Weights of a small mixture-of-experts language model, trained from scratch on English Wikipedia: vocabulary 8192.
Below are experts of layer 5 (counted from 0) of a mixture-of-experts language model. Rows are named router (the router's row for the expert), up (a neuron's input weights, with its number) and show model dimensions 0-191. Each number is 200 + 20 x the weight over its row's rms, rounded and kept within 0 to 999.
After each expert's rows: "gets" lists some tokens that make up at least twice as much of what it gets as of all text; "mostly gets" lists some tokens that are sent to it at least half of the time. This comes from a sample of Wikipedia text that the model never trained on. Tokens count by the router's weight.

# expert 115
router,210,217,230,215,167,190,200,172,228,161,206,213,227,199,193,183,202,203,239,183,215,182,231,175,200,219,213,183,248,203,206,221,213,206,196,202,216,172,220,162,187,220,200,215,179,205,204,182,207,230,190,199,184,213,211,182,205,184,222,242,184,181,215,182,196,201,174,199,172,142,157,170,192,207,182,236,195,236,187,197,199,168,203,193,204,183,159,201,166,176,194,198,212,204,203,198,216,194,178,217,176,205,199,224,168,236,211,187,204,178,201,185,195,204,169,197,226,224,188,200,210,149,241,157,188,213,241,193,198,184,205,207,238,192,189,223,209,198,207,176,203,199,246,232,210,222,213,207,208,158,199,176,201,189,201,204,191,203,202,211,187,187,188,238,230,181,214,221,208,190,205,231,226,189,227,207,188,196,189,196,194,199,192,215,188,197,230,178,227,184,195,194
up0,232,204,187,179,202,213,227,214,184,190,178,166,222,231,206,227,232,201,211,209,227,208,214,221,200,188,199,214,212,232,209,221,211,206,174,220,184,243,171,174,178,221,204,210,205,205,203,189,152,216,180,196,202,210,193,180,177,196,175,189,194,206,177,171,198,175,220,197,158,183,191,198,198,202,178,228,170,198,225,206,171,188,186,184,205,219,189,227,215,228,211,201,183,184,226,185,214,211,189,186,182,152,196,201,217,229,229,212,192,220,206,173,183,240,181,172,199,222,215,192,205,197,226,198,178,187,233,213,215,182,206,157,237,196,179,213,209,231,194,221,217,209,168,193,235,189,217,207,213,211,198,237,180,179,175,189,179,193,189,159,183,192,195,190,188,182,195,244,183,230,228,205,187,210,217,192,214,159,213,261,181,170,203,210,202,189,212,186,188,195,209,208
gets: "'s", " The", " the", "'", " and", " of"
mostly gets: "'s", "’s", " our", " You", " Your", "!"

# expert 9
router,201,213,237,218,160,180,196,185,195,179,228,215,220,202,179,190,219,243,234,212,219,209,207,173,216,216,170,167,187,211,197,204,204,222,192,192,214,193,222,181,219,212,193,182,169,185,176,195,209,193,210,196,215,151,225,202,182,185,181,237,208,187,189,195,197,213,210,204,191,209,205,157,234,217,177,192,196,212,178,200,202,179,196,210,225,177,194,209,189,167,231,221,195,202,188,215,205,217,182,209,162,200,176,226,167,209,203,181,213,216,227,209,211,209,173,230,203,234,182,209,185,173,201,169,194,212,206,225,204,212,209,192,199,251,190,188,179,226,229,209,175,187,201,218,178,228,232,226,209,163,168,159,217,184,179,231,195,196,211,214,210,227,227,191,214,172,174,175,218,196,234,194,226,207,210,223,199,224,206,203,197,235,170,206,191,175,197,191,147,169,207,188
up0,205,197,227,198,209,226,178,159,187,270,221,196,203,158,219,211,201,184,163,177,234,190,179,189,194,201,209,225,199,179,227,210,223,246,184,182,220,186,206,205,214,198,175,225,208,212,182,189,213,174,202,188,192,181,219,173,222,226,210,194,218,214,190,177,160,224,214,189,170,195,185,203,209,205,182,164,170,221,225,187,189,196,189,222,179,218,237,185,189,192,196,214,208,187,243,196,202,190,190,203,191,210,197,211,155,174,255,190,201,216,179,180,187,195,227,202,221,225,175,212,197,218,203,199,209,155,199,220,202,216,196,195,178,193,194,219,224,200,234,197,169,187,209,182,171,180,193,221,226,228,182,214,239,203,211,207,205,172,194,231,217,168,201,169,208,201,192,214,217,179,228,192,208,179,193,202,213,198,227,172,203,198,166,207,194,202,219,187,219,192,160,186
gets: "-", "\n", "\n\n", "==", " (", ":"
mostly gets: "==", "-", "====", "===", "*\n", " Genre"

# expert 60
router,198,187,230,241,207,186,238,172,210,211,201,201,242,219,227,199,228,220,210,186,218,228,215,197,233,215,203,179,231,195,202,180,193,194,148,182,250,191,209,192,216,174,196,203,188,178,186,169,211,206,181,215,216,229,234,219,203,174,167,191,199,183,171,200,197,202,173,230,187,194,189,155,205,239,199,189,208,218,201,203,188,229,245,196,199,173,199,214,212,169,208,203,194,231,190,190,203,202,152,237,210,174,197,209,194,206,211,194,192,204,201,205,224,202,167,187,239,203,187,161,192,169,222,201,156,153,201,204,187,209,198,185,206,212,182,200,179,205,197,224,202,183,226,185,191,238,230,219,219,181,190,199,218,197,177,219,186,194,200,184,207,212,199,204,231,194,192,216,182,181,184,241,204,178,203,205,214,186,180,175,174,195,184,195,227,159,206,182,171,203,207,181
up0,197,180,223,182,217,209,214,183,179,208,227,200,187,200,184,179,212,184,193,189,180,220,206,189,194,202,207,211,180,197,184,206,182,183,196,187,197,188,196,175,209,200,167,211,200,181,180,206,184,168,205,224,177,238,209,200,199,170,248,213,192,195,198,216,163,206,222,168,172,191,179,219,175,176,180,233,170,187,229,198,200,223,243,201,209,211,183,199,198,218,185,178,206,190,182,219,168,231,156,189,180,205,221,207,211,192,188,209,232,202,169,226,226,189,206,200,215,193,190,198,204,220,175,256,192,161,202,198,233,232,192,221,227,182,193,224,224,186,203,194,194,226,216,224,204,202,244,206,236,207,176,199,190,237,187,202,167,173,182,205,223,211,189,224,207,233,186,191,181,186,175,222,183,182,207,185,199,230,164,214,218,221,175,213,211,209,253,245,164,200,194,192
gets: ".", ",", " The", "The", ").", "\"."
mostly gets: "\".", "The", ".\"", " The", ")."

# expert 59
router,203,204,195,182,180,216,173,164,225,145,235,174,235,224,174,218,195,216,202,207,197,192,198,191,245,200,202,179,219,203,185,235,215,184,151,216,196,178,184,188,201,192,219,217,188,199,181,200,230,203,192,200,195,204,196,233,204,171,206,183,181,174,199,219,172,230,191,175,179,179,228,186,196,229,184,200,177,237,180,207,220,190,228,227,236,203,195,212,180,202,198,188,205,197,181,204,205,160,159,226,153,217,184,241,199,191,187,210,224,194,227,203,219,209,205,216,208,228,174,218,157,181,205,187,196,206,238,177,189,183,264,192,204,199,199,206,209,183,210,192,205,196,227,214,217,212,206,219,210,179,211,204,177,220,164,204,186,224,230,187,209,211,159,207,194,210,209,233,214,193,198,207,206,183,219,224,197,185,194,167,190,220,181,216,177,199,204,179,224,175,185,182
up0,235,190,193,212,205,189,217,179,194,202,222,206,194,236,170,192,211,197,205,199,194,187,205,212,186,227,233,172,193,211,173,221,238,202,145,255,198,208,189,211,179,162,205,223,210,223,185,200,208,216,172,160,192,169,230,208,202,162,211,218,156,195,171,166,170,219,208,208,241,210,176,213,196,191,203,193,206,201,246,211,185,186,211,234,217,184,191,214,219,204,211,233,179,203,209,222,206,235,193,219,197,211,191,174,206,171,204,204,180,206,236,204,205,184,193,207,229,195,169,157,213,189,204,206,196,228,209,217,165,195,176,172,188,206,199,209,217,201,222,225,184,202,204,196,192,212,187,200,160,182,218,183,187,182,184,182,190,205,223,215,179,189,189,176,210,198,200,199,187,165,187,183,191,183,246,187,189,196,241,183,220,186,222,183,173,163,214,209,216,239,189,202
gets: "%", " —", " JPL", " •;", "_{", " +"
mostly gets: " •;", " JPL", " —", "_", " DF", "----"

# expert 63
router,217,187,177,206,192,193,222,189,218,164,195,234,201,194,238,208,242,200,209,177,237,231,197,218,245,216,206,186,222,204,196,233,247,183,198,180,172,208,175,202,199,214,202,207,201,185,199,198,200,223,170,222,179,207,200,169,175,211,174,199,181,177,188,203,154,212,203,197,202,161,229,172,220,245,188,170,206,187,195,222,190,192,193,208,233,232,174,183,204,182,244,200,209,195,201,207,209,208,154,225,182,204,191,206,181,198,210,215,152,217,219,208,209,227,198,188,207,235,173,170,209,219,196,192,178,195,222,217,198,189,182,169,224,187,153,184,197,195,241,191,194,206,212,211,160,196,209,217,208,210,187,195,234,214,202,207,186,206,207,194,207,173,178,176,215,160,212,209,189,229,150,204,239,178,189,205,189,186,211,204,210,221,204,206,193,189,219,181,211,188,202,215
up0,195,239,224,191,236,202,171,246,219,214,233,202,192,172,198,244,213,219,191,224,210,162,144,167,204,203,190,176,235,170,189,182,195,193,194,216,198,204,202,154,215,199,190,202,178,201,202,234,186,218,179,215,183,246,208,185,196,200,199,213,202,214,158,180,177,180,208,196,221,184,200,188,172,185,193,177,214,184,214,220,183,210,201,216,212,213,194,199,176,199,193,214,203,218,194,200,200,216,170,220,185,207,181,220,192,202,218,209,171,171,182,249,209,182,205,202,207,212,191,195,209,196,195,196,252,181,211,206,202,183,193,192,198,211,252,182,189,187,183,241,235,164,193,174,215,217,208,216,177,206,182,196,180,194,230,234,167,191,209,171,196,179,188,192,187,170,197,194,182,181,228,191,227,184,193,196,199,206,193,223,204,219,163,186,230,208,222,211,209,228,223,165
gets: " at", " of", " to", " from", " in", " with"
mostly gets: " at", " near", " joined", " attended", " left", " leaving"

# expert 98
router,225,210,213,212,173,173,199,180,177,179,218,216,204,226,180,175,215,242,197,189,200,191,207,200,198,192,157,190,216,168,204,208,181,153,194,204,233,212,206,200,215,207,217,204,167,189,201,198,190,189,211,223,209,212,163,181,224,201,167,225,194,171,201,183,179,220,211,200,227,154,218,183,183,215,239,200,191,258,167,216,228,203,189,230,200,184,225,229,223,152,182,186,216,201,203,211,178,170,198,228,203,185,168,212,185,204,194,188,187,173,242,200,214,176,212,208,209,220,182,200,218,187,220,187,178,173,184,212,163,241,198,209,190,237,202,221,171,196,216,205,208,204,201,196,216,209,217,216,249,183,204,202,206,220,215,231,194,179,214,187,179,170,192,163,209,212,188,219,200,201,207,213,212,189,227,225,180,195,214,205,173,216,179,208,221,190,227,184,197,172,209,162
up0,203,171,189,144,212,193,220,188,241,190,195,193,198,213,213,193,234,218,236,214,199,217,178,206,188,215,200,181,204,169,180,212,159,236,211,174,198,217,205,218,189,167,204,180,196,199,235,190,224,153,191,226,216,228,171,199,200,208,199,225,207,183,183,200,185,211,244,189,220,152,183,195,189,227,232,217,169,203,178,216,218,217,200,191,195,189,205,183,227,212,210,196,199,172,202,196,176,201,194,196,214,182,222,169,221,192,210,185,216,171,208,188,192,209,222,198,208,166,194,204,227,197,196,196,179,176,199,234,177,201,191,168,243,212,182,206,222,200,187,226,183,210,206,194,184,226,219,172,203,214,203,167,196,195,159,245,164,197,189,204,212,190,209,210,198,196,206,206,166,183,178,239,181,220,185,194,255,181,185,205,210,196,163,225,211,178,240,211,186,194,189,214
gets: "ic", "et", "ric", "per", "ig", "le"
mostly gets: "ific", "greg", "iter", "pet", "edic", "eption"

# expert 65
router,202,198,208,195,195,205,200,171,222,174,236,193,203,197,223,172,196,250,207,194,218,195,231,177,257,222,208,177,200,191,196,218,211,161,191,206,232,186,188,176,210,185,219,172,160,221,184,182,217,181,190,220,206,225,181,177,188,182,226,227,212,160,217,171,193,214,232,209,177,185,152,195,190,193,145,240,194,213,173,240,187,178,203,202,184,233,196,210,212,184,194,179,244,209,177,216,203,227,206,217,182,197,214,215,207,230,177,182,184,225,212,199,236,212,193,191,228,224,188,207,195,168,181,189,187,215,214,218,175,210,219,197,189,226,178,189,184,200,249,219,208,179,222,200,210,199,196,199,215,193,182,180,201,202,206,215,186,192,204,180,188,180,197,226,204,208,200,202,209,186,180,222,185,189,191,224,189,223,190,188,148,197,187,238,208,209,229,183,208,182,173,186
up0,203,185,190,215,216,187,198,192,180,210,223,195,193,181,167,214,188,241,205,232,198,226,207,203,183,243,215,188,199,173,218,203,208,193,211,178,197,158,209,167,209,195,205,231,199,197,216,155,165,165,209,203,199,158,220,201,202,183,202,206,220,199,177,167,193,192,190,214,199,210,178,216,198,198,167,196,180,218,185,220,217,185,194,217,201,209,154,181,216,212,189,195,222,191,185,225,159,220,241,234,243,202,196,219,142,175,240,215,183,180,175,207,237,207,193,235,201,190,203,186,176,222,184,185,192,161,244,206,196,214,192,190,231,187,200,206,216,150,186,202,168,200,234,193,208,236,199,230,220,184,169,205,178,188,207,200,203,173,198,208,191,167,182,227,202,194,205,220,191,190,210,198,219,218,177,208,173,185,203,192,207,211,229,193,196,219,219,219,218,209,210,211
gets: " his", "'s", " her", " their", " its", "ary"
mostly gets: " their", " his", " its", " her", " our", " His"

# expert 159
router,190,164,218,174,179,179,229,171,197,194,195,220,222,222,235,185,203,195,233,186,228,223,228,181,217,232,181,207,235,191,171,203,211,194,160,212,218,170,206,175,220,216,215,183,220,214,154,190,205,219,188,201,189,199,229,193,203,214,208,235,160,156,203,196,187,210,206,213,199,180,187,197,188,229,195,184,182,207,153,218,187,219,179,222,221,193,171,213,194,186,201,189,195,172,188,215,209,205,160,239,173,159,200,194,179,210,202,180,203,218,201,206,189,200,178,188,193,209,201,188,209,206,208,197,193,185,210,197,184,205,186,203,219,185,177,173,215,245,205,191,190,195,232,225,195,218,242,217,228,212,207,170,249,217,214,223,160,230,197,203,188,218,194,218,220,198,205,195,182,194,175,180,194,179,224,182,201,182,246,228,208,203,150,222,197,183,234,196,193,191,200,192
up0,206,206,229,185,251,179,197,193,209,193,212,189,187,196,199,194,206,203,217,201,218,213,182,191,193,202,174,163,218,185,232,185,177,236,222,188,180,190,197,214,190,190,206,214,211,168,216,154,195,213,208,207,172,202,201,192,234,187,228,202,202,201,237,194,188,199,175,224,193,230,212,179,235,227,172,186,190,177,202,204,229,187,190,165,170,233,219,232,213,224,175,212,185,173,196,178,182,241,164,197,201,213,204,198,164,216,240,186,213,224,218,229,218,203,203,200,220,174,214,218,202,195,206,172,213,228,199,218,188,176,202,205,210,192,206,190,187,222,174,226,211,170,177,180,187,216,196,198,201,171,209,215,179,208,205,181,195,167,170,236,175,172,218,217,214,206,173,183,195,180,175,248,246,194,205,203,210,155,190,203,209,224,162,216,218,206,203,201,201,199,176,245
gets: " of", " by", " from", " with", " to", " for"
mostly gets: " by", " from", " of", "from"

# expert 132
router,274,186,180,200,201,215,231,186,210,201,214,198,203,210,208,203,186,203,181,189,218,194,211,228,216,193,219,170,241,191,173,206,236,185,169,178,222,169,174,157,214,173,224,167,175,219,182,192,228,221,207,195,214,197,225,197,202,187,205,233,204,177,189,198,193,206,197,220,184,185,214,164,203,247,202,187,208,187,169,223,201,176,210,194,209,203,187,218,192,195,206,226,198,239,180,229,160,216,169,205,163,206,185,189,191,189,177,208,205,202,222,199,214,199,203,190,228,245,195,182,205,184,223,167,167,192,202,216,167,225,220,197,208,240,202,191,208,190,208,148,223,174,213,222,223,206,189,245,218,194,201,196,188,178,211,232,230,218,233,185,201,215,205,199,183,201,169,232,181,198,166,205,186,179,194,221,216,177,194,191,183,200,206,191,183,213,213,191,200,185,191,179
up1,207,220,173,194,187,212,212,223,213,185,192,197,190,192,187,203,182,234,202,214,180,226,233,206,209,247,151,195,219,193,220,198,177,177,215,193,183,205,191,210,234,203,216,213,175,205,213,158,212,201,207,175,148,194,203,150,214,199,202,214,177,191,187,203,167,185,183,178,210,206,213,154,178,201,214,204,204,184,221,233,213,205,214,185,219,199,184,220,179,247,162,205,173,218,227,213,225,203,192,211,177,158,164,188,209,181,200,200,227,191,186,192,218,232,199,180,194,195,177,224,194,184,193,159,222,209,185,183,183,225,205,208,157,212,198,188,197,234,201,211,218,169,189,195,213,193,209,214,191,203,228,216,186,178,178,183,189,194,228,207,219,192,177,221,197,222,207,245,179,173,213,208,187,199,204,199,193,193,242,224,191,226,195,258,190,223,227,217,200,203,190,214
gets: "00", "30", "50", "10", "25", "24"
mostly gets: "50", "34", "40", "35", "30", "33"

# expert 3
router,210,223,184,220,179,165,222,165,234,157,196,173,216,238,228,209,225,246,184,200,209,197,208,194,213,229,189,198,211,197,178,227,200,160,162,188,215,196,206,169,258,197,183,211,189,206,175,194,228,215,193,223,209,204,199,203,211,200,211,229,209,165,187,209,158,205,198,211,170,165,202,186,201,228,154,224,160,209,205,221,179,159,198,215,204,198,169,201,199,197,200,206,219,177,200,208,180,182,190,221,178,200,175,220,178,213,184,196,214,173,194,202,190,209,200,220,192,218,177,194,191,198,198,180,201,192,228,210,182,186,217,194,226,194,159,233,227,211,236,186,197,168,227,184,209,221,217,204,203,166,218,211,211,202,199,207,218,183,221,132,182,199,212,230,192,197,210,237,199,190,193,190,208,204,244,194,199,188,186,185,207,205,201,209,192,196,223,176,185,203,190,220
up0,189,197,160,199,199,179,208,209,177,170,207,176,203,182,221,215,182,195,210,181,192,219,225,221,209,231,203,220,210,176,192,223,233,187,181,193,220,194,208,229,206,181,202,169,233,185,210,172,222,202,233,196,209,173,204,190,198,190,228,185,202,225,221,187,150,206,210,196,189,172,156,198,222,200,166,188,204,183,205,241,194,219,206,232,175,197,191,207,200,217,189,193,219,178,174,203,204,176,202,200,196,170,208,202,188,176,224,170,201,201,204,196,212,223,179,201,238,191,179,198,209,188,185,231,183,190,256,201,222,219,175,178,202,199,189,191,201,226,178,172,217,183,234,193,205,186,220,181,209,195,217,183,165,202,222,256,188,154,191,195,222,204,209,216,202,206,198,207,226,213,146,235,155,174,209,222,211,172,170,193,190,205,228,230,211,198,216,206,212,224,228,187
gets: " the", "'s", " The", " his", " a", "the"
mostly gets: "the", " our", " deputy"

# expert 139
router,239,183,211,180,179,197,215,184,208,220,220,194,202,216,195,223,202,190,191,182,225,175,223,185,216,226,197,180,224,173,159,226,208,181,166,180,211,186,204,189,239,213,219,192,183,181,198,212,241,197,203,210,192,188,208,209,203,193,149,204,214,160,206,204,199,212,205,184,191,179,209,180,189,253,213,191,189,199,210,257,205,169,240,216,212,208,177,206,206,204,206,221,192,226,219,203,213,189,178,211,167,201,188,207,177,216,187,196,218,176,231,189,212,208,210,209,230,258,205,194,178,183,224,170,211,214,232,173,193,176,241,188,201,209,163,194,173,227,213,220,172,171,216,188,188,212,186,195,214,189,204,177,185,231,197,197,192,233,204,201,237,197,187,234,192,209,173,214,198,168,172,213,194,164,202,197,202,230,191,175,182,203,212,190,203,186,231,155,193,184,191,191
up0,193,195,199,181,194,171,226,190,231,179,196,181,196,251,191,217,211,221,174,212,180,185,224,212,206,234,218,225,220,186,197,204,203,209,185,179,181,152,193,227,189,211,223,224,208,192,222,190,170,216,179,224,213,196,200,186,188,212,197,159,230,194,198,195,164,197,214,176,191,203,189,202,190,193,192,221,198,155,250,202,191,163,232,215,195,196,194,201,233,193,276,160,183,206,197,221,198,215,195,198,214,217,206,224,188,175,204,188,163,180,209,211,178,168,217,217,254,203,169,210,223,204,189,220,188,173,218,220,179,216,179,195,152,198,212,175,204,215,209,170,183,211,196,194,245,193,215,207,201,237,173,188,197,211,227,228,208,163,215,207,175,175,233,220,215,200,198,182,206,198,203,190,197,203,209,206,213,194,182,213,192,186,201,186,179,191,194,215,212,197,177,191
gets: " |\n", "\n", ")\n", "\n\n", " |\n\n", "|---|---|---|---|---|\n"
mostly gets: " |\n", "|---|---|---|\n", "|---|---|---|---|---|\n", "|---|---|---|---|\n", "|---|---|---|---|---|---|\n", "|---|---|\n"

# expert 55
router,206,193,195,152,187,205,196,187,212,179,205,194,195,190,202,196,234,203,186,190,219,221,197,201,213,207,181,196,204,230,196,189,202,199,200,188,169,200,184,184,197,232,227,191,193,207,189,209,203,227,217,252,167,198,256,218,195,192,191,212,207,194,156,214,212,184,217,189,209,194,223,153,221,189,185,178,175,214,151,203,199,175,197,220,239,167,187,231,207,180,221,203,207,213,208,220,195,215,187,214,192,195,220,187,198,199,204,201,212,236,239,221,185,192,190,185,207,228,185,168,183,205,203,218,177,174,200,217,145,190,221,203,216,210,186,188,215,195,181,176,210,167,246,222,208,210,183,222,231,203,223,223,226,190,198,202,187,217,219,209,200,201,173,185,197,199,169,211,208,200,184,218,230,157,192,202,141,210,239,226,186,217,210,214,221,189,208,145,187,172,220,200
up0,165,203,198,156,199,185,194,198,196,211,224,192,211,211,202,194,180,169,174,225,168,214,207,241,194,177,218,221,193,206,126,190,202,214,202,186,208,190,240,171,179,179,210,163,213,175,219,173,215,177,210,232,164,200,178,209,189,176,183,217,206,197,203,203,223,163,194,206,203,186,179,202,208,204,201,202,161,241,189,180,215,192,240,242,225,185,185,224,179,202,201,221,232,184,214,194,166,212,146,216,215,163,205,231,211,202,203,186,228,206,201,223,201,164,150,213,192,226,189,186,175,213,201,194,210,191,206,214,171,211,212,222,225,187,204,183,231,200,194,196,185,208,211,175,201,196,173,190,181,213,201,212,208,189,236,224,227,208,195,205,213,219,205,212,181,201,212,195,224,198,222,204,232,189,192,221,214,233,215,197,207,204,223,212,202,221,177,201,173,174,220,191
gets: " over", " under", " up", " about", " well", " around"
mostly gets: " under", " over", " along", " around", " number", " across"

# expert 84
router,234,161,190,199,194,205,214,204,237,186,215,195,184,209,217,192,202,222,209,178,221,209,239,220,183,195,202,188,192,206,174,200,201,168,186,169,201,187,201,161,204,204,230,188,188,214,144,207,199,207,180,221,200,182,211,184,212,183,199,246,203,185,189,158,203,206,214,218,207,206,179,153,224,212,204,201,183,188,200,232,216,165,219,223,246,198,198,203,191,159,201,220,187,177,179,234,204,194,169,224,186,182,197,229,171,186,173,206,229,265,237,236,181,185,195,186,190,198,190,173,194,199,218,170,217,200,194,200,206,213,209,215,197,229,209,217,198,192,201,215,206,171,220,234,204,209,196,258,203,201,189,164,236,190,194,221,183,179,228,171,191,201,221,210,200,211,182,206,217,215,181,226,187,211,203,238,219,197,206,201,194,204,189,193,176,193,191,195,184,168,174,214
up0,195,181,196,203,183,166,197,206,178,198,212,180,209,178,177,185,200,214,203,227,211,220,201,188,187,179,213,199,216,205,165,201,192,190,213,160,196,197,208,205,153,208,222,204,225,175,203,197,187,168,222,177,180,161,219,189,188,198,211,241,196,145,214,220,197,225,199,229,223,192,236,196,231,219,187,219,180,199,210,199,208,175,234,213,196,224,197,199,167,187,201,212,195,160,222,224,195,221,196,205,206,160,220,202,179,212,186,165,228,219,249,189,237,154,178,196,207,202,153,230,228,193,218,168,226,207,195,212,184,217,227,216,213,211,186,200,166,183,208,191,202,180,205,207,201,175,191,231,209,224,207,199,209,191,195,184,230,223,232,181,203,182,226,179,197,222,173,239,237,176,204,197,223,206,209,232,177,176,204,162,209,189,195,194,185,187,200,188,202,202,231,202
gets: "2", "1", "3", "4", "0", "5"
mostly gets: "″E", "33", "53", "/sq"

# expert 144
router,240,209,206,186,170,177,225,179,184,219,170,216,187,219,246,202,203,199,234,168,211,181,209,193,217,210,198,166,211,150,205,238,205,204,166,173,205,182,224,198,217,176,219,179,186,199,189,183,224,203,212,200,179,189,178,215,198,184,175,204,186,173,189,216,193,214,197,178,179,183,205,200,201,216,215,183,199,219,198,197,184,195,208,213,204,182,184,177,200,203,198,221,214,200,182,204,205,161,170,229,161,183,195,203,203,226,215,190,196,192,204,209,203,196,205,185,216,208,183,230,173,233,203,195,177,241,224,235,175,208,221,217,236,252,172,203,211,235,220,217,182,182,195,177,174,227,194,195,242,170,195,215,187,209,190,215,187,211,218,201,178,183,223,229,207,184,184,203,203,222,192,228,223,208,251,189,199,234,181,207,195,223,158,169,169,189,207,186,172,192,229,230
up0,225,206,173,197,240,196,225,202,198,181,180,219,173,236,209,219,205,173,198,214,232,202,186,202,215,206,219,217,200,199,200,235,196,196,196,185,191,190,197,175,196,185,235,201,203,233,192,207,195,180,168,188,203,183,185,167,197,194,186,205,237,219,186,196,221,209,212,219,188,189,165,192,210,184,216,201,178,197,169,151,201,207,214,175,195,202,187,183,194,213,203,221,213,219,230,222,198,205,204,212,195,173,219,214,204,172,147,233,224,177,240,195,184,200,213,231,185,212,184,191,180,209,214,207,191,193,198,222,189,228,220,190,197,201,168,215,192,230,210,171,147,258,194,194,225,185,192,188,214,178,191,202,185,198,247,201,246,152,192,196,204,245,221,198,184,171,178,202,212,192,190,205,230,187,199,196,194,231,190,179,200,182,194,200,192,192,142,224,236,211,187,209
gets: ".\n\n", " \"", "==", "\n\n", "===", "==\n"
mostly gets: " \"", ".\n\n", "==", "===", "\n\n", "==\n"

# expert 22
router,238,177,193,214,212,198,199,202,232,183,200,230,208,227,241,210,198,221,178,187,224,179,188,211,234,223,189,180,210,207,182,218,176,190,202,182,185,193,163,166,245,217,192,206,200,193,183,171,204,216,160,225,199,183,242,231,186,187,195,190,173,194,194,204,190,177,210,227,180,179,190,173,216,213,179,213,193,207,183,211,192,177,238,196,220,171,195,202,177,187,200,191,195,232,190,202,203,222,171,200,180,189,194,201,213,203,208,184,221,209,196,188,217,200,175,170,215,206,180,170,205,176,202,181,171,191,202,180,199,218,214,213,193,217,161,205,216,228,172,234,192,181,237,202,170,204,240,218,227,182,206,215,189,211,198,253,211,218,210,197,198,211,230,188,238,211,174,236,210,198,206,250,189,175,212,201,208,188,245,223,209,245,197,190,216,156,199,182,179,195,199,194
up0,200,193,165,186,201,189,166,177,189,172,218,190,223,254,200,189,175,202,222,195,172,211,206,220,240,191,183,206,211,201,227,183,163,181,224,169,187,222,187,184,229,205,189,220,208,198,163,230,207,204,179,215,188,243,197,223,148,187,211,197,180,229,201,195,229,217,205,203,161,199,171,185,230,192,242,179,214,217,207,193,192,181,220,213,218,223,221,193,197,188,241,204,212,202,207,194,196,175,197,207,199,202,203,210,204,192,200,169,187,224,203,196,185,232,211,209,173,187,211,211,189,191,181,196,197,206,221,201,190,201,141,209,233,241,181,218,193,229,193,210,198,197,197,212,190,180,185,199,198,211,193,216,197,187,188,173,224,187,229,213,189,205,197,221,213,147,197,209,204,190,176,211,163,165,192,204,199,221,204,219,218,200,170,244,214,248,219,215,173,202,188,157
gets: ".", ").", "\".", ".\"", ".\n\n", " ."
mostly gets: "\".", ").", ".", ".\""

# expert 42
router,217,209,211,167,212,215,183,174,221,198,210,241,254,182,233,180,247,234,181,202,197,206,198,192,214,201,216,164,214,189,203,219,220,175,191,186,226,199,164,196,220,207,215,197,178,167,175,202,197,222,164,212,216,177,191,223,214,154,210,240,177,191,187,194,190,213,191,200,205,186,178,172,258,192,195,210,215,202,195,215,217,221,185,220,185,190,220,186,196,181,211,188,197,201,189,174,191,167,189,220,189,183,170,211,177,195,195,186,178,224,188,210,228,193,176,231,188,209,208,188,168,209,212,185,187,210,212,184,196,191,227,186,194,197,208,197,219,213,251,226,199,192,225,198,216,244,202,220,232,196,234,216,232,209,202,197,206,199,208,204,207,152,201,259,209,175,194,191,179,187,196,204,177,193,190,197,208,203,196,177,193,256,176,219,195,182,176,187,208,188,183,181
up0,229,220,234,192,229,189,197,235,216,182,239,207,196,189,197,207,205,228,186,206,201,187,197,194,204,185,153,205,182,208,183,205,199,169,191,197,210,186,181,224,204,211,199,206,217,179,208,193,205,187,231,194,218,225,194,180,168,209,203,214,185,185,225,197,226,179,200,234,216,167,227,207,219,193,205,208,238,209,214,178,217,209,180,223,184,178,189,160,191,221,181,210,197,215,220,181,187,234,194,221,192,215,183,203,179,197,214,168,194,201,216,226,197,188,212,200,182,205,183,190,183,208,194,191,139,176,203,176,166,167,193,179,205,191,189,197,222,180,237,217,203,142,210,255,185,171,223,153,206,173,220,220,227,186,222,185,205,213,177,195,227,199,209,229,230,183,177,217,224,188,188,219,197,186,177,224,228,223,204,204,196,199,198,202,180,181,157,183,214,170,240,208
gets: "ial", "el", "z", "ard", "ia", "o"
mostly gets: "olas", "icial", "ial", "uez", "ios", "inet"